Below are experts of layer 7 (counted from 0) of a mixture-of-experts language model. Rows are named router (the router's row for the expert), gate (a neuron's input weights, with its number), up (a neuron's input weights, with its number) and show model dimensions 288-383. Each number is 50 + 15 x the weight over its row's rms, rounded and kept within 0 to 99.
After each expert's rows: "mostly gets" lists some tokens that are sent to it at least half of the time; "comes after" lists some tokens at least twice as common just before its tokens as in all text. This comes from a sample of Wikipedia text that the model never trained on. Tokens count by the router's weight.

# expert 13
router:36 63 54 56 63 70 51 67 65 37 42 51 32 51 59 39 48 48 59 37 62 48 45 39 37 43 29 30 43 66 57 46 71 49 53 61 51 54 58 38 46 22 47 67 36 57 59 51 68 60 51 60 60 28 49 28 28 43 86 70 52 86 65 46 25 43 75 44 55 34 38 59 44 48 34 53 48 46 41 55 29 50 46 74 70 29 68 79 31 49 60 46 38 56 60 70
gate0:58 44 51 54 52 31 36 70 71 46 55 37 42 34 46 40 61 36 48 66 56 49 56 59 23 27 51 54 50 62 36 35 85 43 71 50 84 54 27 42 71 54 50 58 49 29 71 43 63 28 72 63 58 44 49 55 41 51 51 29 44 67 46 83 47 43 52 69 70 43 65 46 52 41 75 32 67 40 33 55 44 36 35 43 38 44 54 47 69 41 29 47 75 74 35 75
up0:60 64 43 41 46 60 29 67 51 39 51 40 26 69 61 51 62 35 45 85 50 53 62 55 56 55 56 20 53 37 41 62 43 37 48 34 70 55 72 54 44 23 23 60 44 57 72 69 71 42 58 55 51 43 42 51 44 27 27 50 52 29 67 67 68 50 57 34 32 38 46 74 50 50 63 65 42 76 33 57 55 70 61 47 34 50 52 45 61 41 51 54 39 33 61 55
gate1:73 45 84 49 57 34 27 66 53 75 61 14 55 54 41 34 40 59 42 39 53 61 53 61 37 51 23 48 61 35 50 47 52 57 56 59 38 35 33 58 10 66 58 71 72 37 73 31 53 55 39 56 64 75 43 68 31 51 48 44 50 49 56 27 62 68 52 46 70 42 48 61 44 60 59 49 59 61 45 55 35 26 32 38 68 44 57 45 56 43 58 51 23 50 33 36
up1:45 65 48 36 28 52 60 31 40 57 40 56 49 65 44 49 39 34 44 56 29 42 39 63 65 60 43 55 47 74 17 28 27 43 51 39 79 62 21 62 52 64 34 70 53 55 26 55 37 27 58 60 81 37 19 40 65 39 34 46 52 40 46 68 63 56 33 38 28 21 43 37 39 32 36 20 36 26 40 49 50 71 41 54 70 58 04 72 36 55 47 71 46 45 18 60
mostly gets: "ene", "ll", " Kl", " all", " Cl", " full"
comes after: "0", "9", "\n", " —;", ")\n", " |\n"

# expert 15
router:71 46 40 44 48 77 46 43 27 76 59 81 56 49 29 46 51 67 73 65 45 41 50 55 31 55 43 63 52 51 36 50 32 50 28 51 71 40 57 61 54 92 56 53 49 58 41 53 49 56 50 62 23 44 32 28 63 30 47 42 52 47 40 49 28 71 50 51 44 47 67 70 51 45 34 66 46 46 19 48 70 49 69 43 40 37 60 30 29 43 61 49 34 55 35 55
gate0:46 42 47 67 46 45 59 87 50 67 63 73 64 59 33 48 49 57 73 56 49 22 54 54 60 50 53 57 59 36 59 32 49 36 37 33 57 52 22 44 31 47 65 51 45 49 30 74 67 29 40 42 55 47 40 06 50 45 37 60 43 59 34 35 19 40 58 72 49 42 51 33 50 52 34 45 78 31 38 80 66 67 58 47 48 49 41 68 47 62 49 57 75 54 79 84
up0:49 40 49 43 52 51 60 42 34 45 57 40 44 67 75 18 63 42 74 84 60 50 42 60 50 44 48 69 06 33 46 63 54 63 36 63 60 56 36 18 46 59 66 37 46 72 48 30 49 47 57 57 24 41 41 25 60 36 62 49 61 41 57 29 39 37 52 55 35 56 51 21 53 64 47 65 38 66 29 63 60 43 43 55 47 27 62 43 71 64 23 53 37 60 52 51
gate1:44 63 51 38 83 50 48 58 47 46 39 70 78 70 69 56 54 60 47 42 75 57 72 39 28 70 58 45 34 50 37 77 49 54 12 77 21 45 38 64 65 49 37 67 35 32 28 70 66 53 35 84 46 36 51 45 42 24 32 28 41 48 31 48 59 31 57 39 78 53 24 53 53 36 50 41 27 56 51 50 41 57 37 67 66 49 51 55 30 42 57 34 55 41 44 65
up1:48 70 68 46 43 51 38 77 41 48 58 11 78 62 39 58 34 55 51 52 43 26 58 39 47 50 33 67 68 49 56 82 34 40 37 46 29 38 29 17 55 40 42 42 39 75 71 58 50 59 56 57 14 43 59 66 89 67 51 60 70 63 57 43 31 51 67 55 46 83 45 72 38 41 45 38 46 33 54 47 59 59 43 75 44 37 57 56 40 39 54 32 40 30 62 48
mostly gets: " Y", " wife", " addition", "See", " farm", " Dun"
comes after: " ", "2", "3", "==", " K", "–"

# expert 12
router:47 41 49 28 53 51 74 44 45 39 54 28 69 40 57 42 52 41 92 52 70 45 50 56 20 74 64 61 34 51 60 44 48 39 41 26 37 56 49 60 43 41 27 84 28 68 06 34 49 36 52 38 85 59 39 06 67 62 88 46 58 54 56 87 49 35 61 32 45 60 59 43 27 64 33 42 71 47 70 24 47 44 46 63 40 43 68 39 68 62 41 45 44 33 46 71
gate0:44 60 74 67 38 62 51 21 58 46 90 66 50 69 32 16 51 66 53 68 74 61 26 27 50 80 34 49 30 86 39 59 29 30 71 50 39 68 58 74 61 39 51 53 54 46 47 43 54 76 47 39 38 26 67 18 44 62 64 60 57 42 43 67 39 45 42 16 69 54 57 77 29 57 63 55 34 62 72 60 41 57 67 45 49 61 84 62 61 27 53 61 33 63 50 48
up0:55 62 31 41 55 64 54 62 61 51 28 41 78 50 69 46 20 58 51 71 44 70 66 65 39 23 73 62 47 75 61 52 52 74 48 59 38 35 38 48 59 56 72 52 40 36 18 31 40 70 72 48 59 46 36 51 48 30 27 69 53 54 62 58 55 40 49 39 42 20 48 99 56 53 71 60 18 52 50 23 14 59 45 19 15 37 30 44 46 51 21 33 48 51 51 54
gate1:26 53 46 49 54 47 40 53 40 55 52 56 69 46 35 33 67 49 28 66 51 94 59 33 49 67 69 42 63 60 09 61 57 39 44 79 73 50 96 30 52 60 12 39 38 48 45 32 32 35 40 49 30 51 42 54 69 51 73 48 43 44 51 29 37 53 43 58 76 20 50 52 19 55 58 35 26 47 66 25 55 47 35 38 57 43 46 38 53 57 51 42 62 43 30 55
up1:36 32 15 81 51 41 35 59 57 44 44 45 31 64 73 45 62 45 66 24 50 30 62 46 39 46 26 50 45 58 28 78 58 62 47 53 40 50 42 67 30 73 60 51 64 45 48 69 59 80 68 80 44 66 51 59 40 61 46 73 45 50 24 48 68 44 57 52 21 39 41 65 29 48 76 50 44 42 30 29 44 73 58 54 56 90 34 62 63 31 43 59 49 78 52 14
mostly gets: " Released", " Black", " pre", " sp", " late", " white"
comes after: "1", " |", " in", " is", " from", " during"

# expert 2
router:40 55 28 52 57 68 69 57 60 56 47 49 36 35 26 42 56 42 42 58 62 58 52 34 35 42 65 45 40 56 77 58 82 46 66 64 61 56 63 43 51 67 42 69 14 42 56 41 67 47 64 24 35 33 57 20 43 44 61 42 65 58 53 43 51 63 70 53 65 66 59 24 56 57 73 50 40 68 57 43 92 39 61 67 19 43 40 32 71 55 33 77 33 64 59 52
gate0:77 57 73 26 59 53 38 66 48 58 45 49 29 65 81 39 47 35 37 59 59 62 38 46 56 63 47 59 03 64 48 39 56 50 52 41 34 53 47 74 48 27 43 40 39 49 55 44 38 60 50 63 50 24 48 28 43 46 46 55 60 43 55 30 36 41 65 73 58 40 68 38 63 65 32 54 58 36 55 51 39 53 48 34 27 49 54 52 63 49 59 56 25 81 76 39
up0:47 54 53 49 74 67 75 63 58 29 41 52 61 56 41 43 65 42 31 30 68 48 53 39 53 47 37 65 49 57 46 24 55 38 59 46 25 35 26 56 64 55 33 41 67 50 34 73 51 32 62 43 42 62 30 49 47 36 45 60 59 60 60 68 54 64 75 33 56 46 51 61 74 64 60 88 36 47 70 54 65 57 38 38 54 56 30 49 43 56 54 55 39 42 37 45
gate1:48 14 47 53 53 40 26 25 42 82 71 72 29 65 61 45 62 52 76 38 54 51 57 48 87 64 71 61 50 53 61 47 46 43 44 26 65 39 34 47 80 22 45 44 86 45 69 38 56 30 47 58 35 71 37 45 58 20 49 58 66 62 31 45 41 76 59 67 42 31 32 59 56 82 58 50 74 60 66 43 23 45 54 59 59 43 52 69 51 74 38 76 47 69 65 51
up1:49 33 46 49 48 51 25 39 81 51 57 29 64 38 51 33 45 33 57 39 63 60 35 21 31 54 69 18 53 33 50 44 65 64 72 66 62 60 38 36 50 52 44 61 46 71 48 60 27 31 57 60 30 63 25 60 70 48 26 61 49 62 60 52 65 60 67 47 24 57 08 61 57 65 35 51 44 52 67 50 44 40 44 31 29 69 61 50 39 38 85 27 68 62 59 43
mostly gets: " che", " Che", " ab", ").\n\n", " lb", " Kingdom"
comes after: ".\n\n", "0", "5", "6", "4", "\n\n"

# expert 1
router:62 39 41 51 60 53 73 38 43 57 35 52 42 27 56 32 47 52 19 31 46 50 43 39 31 34 59 49 64 77 66 48 52 45 40 52 59 29 35 54 55 53 25 47 35 32 34 63 56 44 64 47 53 53 49 60 51 47 79 46 19 63 27 58 46 53 51 25 43 42 21 79 50 52 27 45 78 51 33 33 73 48 49 68 39 42 66 50 41 79 95 43 37 60 30 56
gate0:33 45 52 41 59 38 38 73 61 50 59 53 65 34 71 51 51 46 62 67 33 36 70 40 31 45 63 46 58 35 26 20 65 35 38 35 69 61 39 35 21 30 77 59 30 72 64 50 64 42 53 51 53 21 55 59 38 56 54 30 49 46 74 24 46 42 55 62 53 47 60 51 33 51 87 46 35 46 47 29 65 32 54 36 37 59 54 49 47 43 29 48 41 60 74 68
up0:38 43 62 39 56 64 53 66 41 55 53 40 48 57 83 84 47 40 64 55 83 46 58 49 55 58 33 50 35 34 59 62 31 56 37 29 44 44 24 59 50 30 47 32 32 53 68 62 36 56 49 43 70 77 39 50 72 45 67 41 57 51 43 65 46 58 41 38 29 79 43 80 61 63 47 41 57 43 42 42 53 52 39 43 55 54 38 61 55 50 51 46 48 20 73 78
gate1:64 41 54 53 60 29 54 64 59 52 58 48 28 65 62 48 54 62 51 50 53 61 52 66 40 40 67 64 26 57 49 28 70 31 67 31 58 51 45 51 39 53 31 58 51 35 33 39 51 51 57 41 54 53 63 15 99 54 78 32 77 28 46 40 40 57 57 49 70 58 59 60 30 65 36 60 32 58 47 59 38 44 61 41 56 28 36 50 60 58 58 36 55 55 63 71
up1:38 39 52 47 31 49 36 27 62 43 56 59 59 49 59 74 45 57 59 43 71 31 36 30 71 61 52 66 20 62 74 55 60 38 55 49 26 27 15 63 56 52 40 68 43 47 43 35 28 59 11 47 47 45 49 50 06 50 35 59 55 34 53 58 50 48 38 15 17 57 41 51 59 37 24 44 23 59 52 37 56 49 56 98 73 42 54 69 55 26 25 41 20 59 32 69
mostly gets: " Qu", " st", " Is", " sc", " Sc", " This"
comes after: " ", "\n", ".", " \"", " that", " which"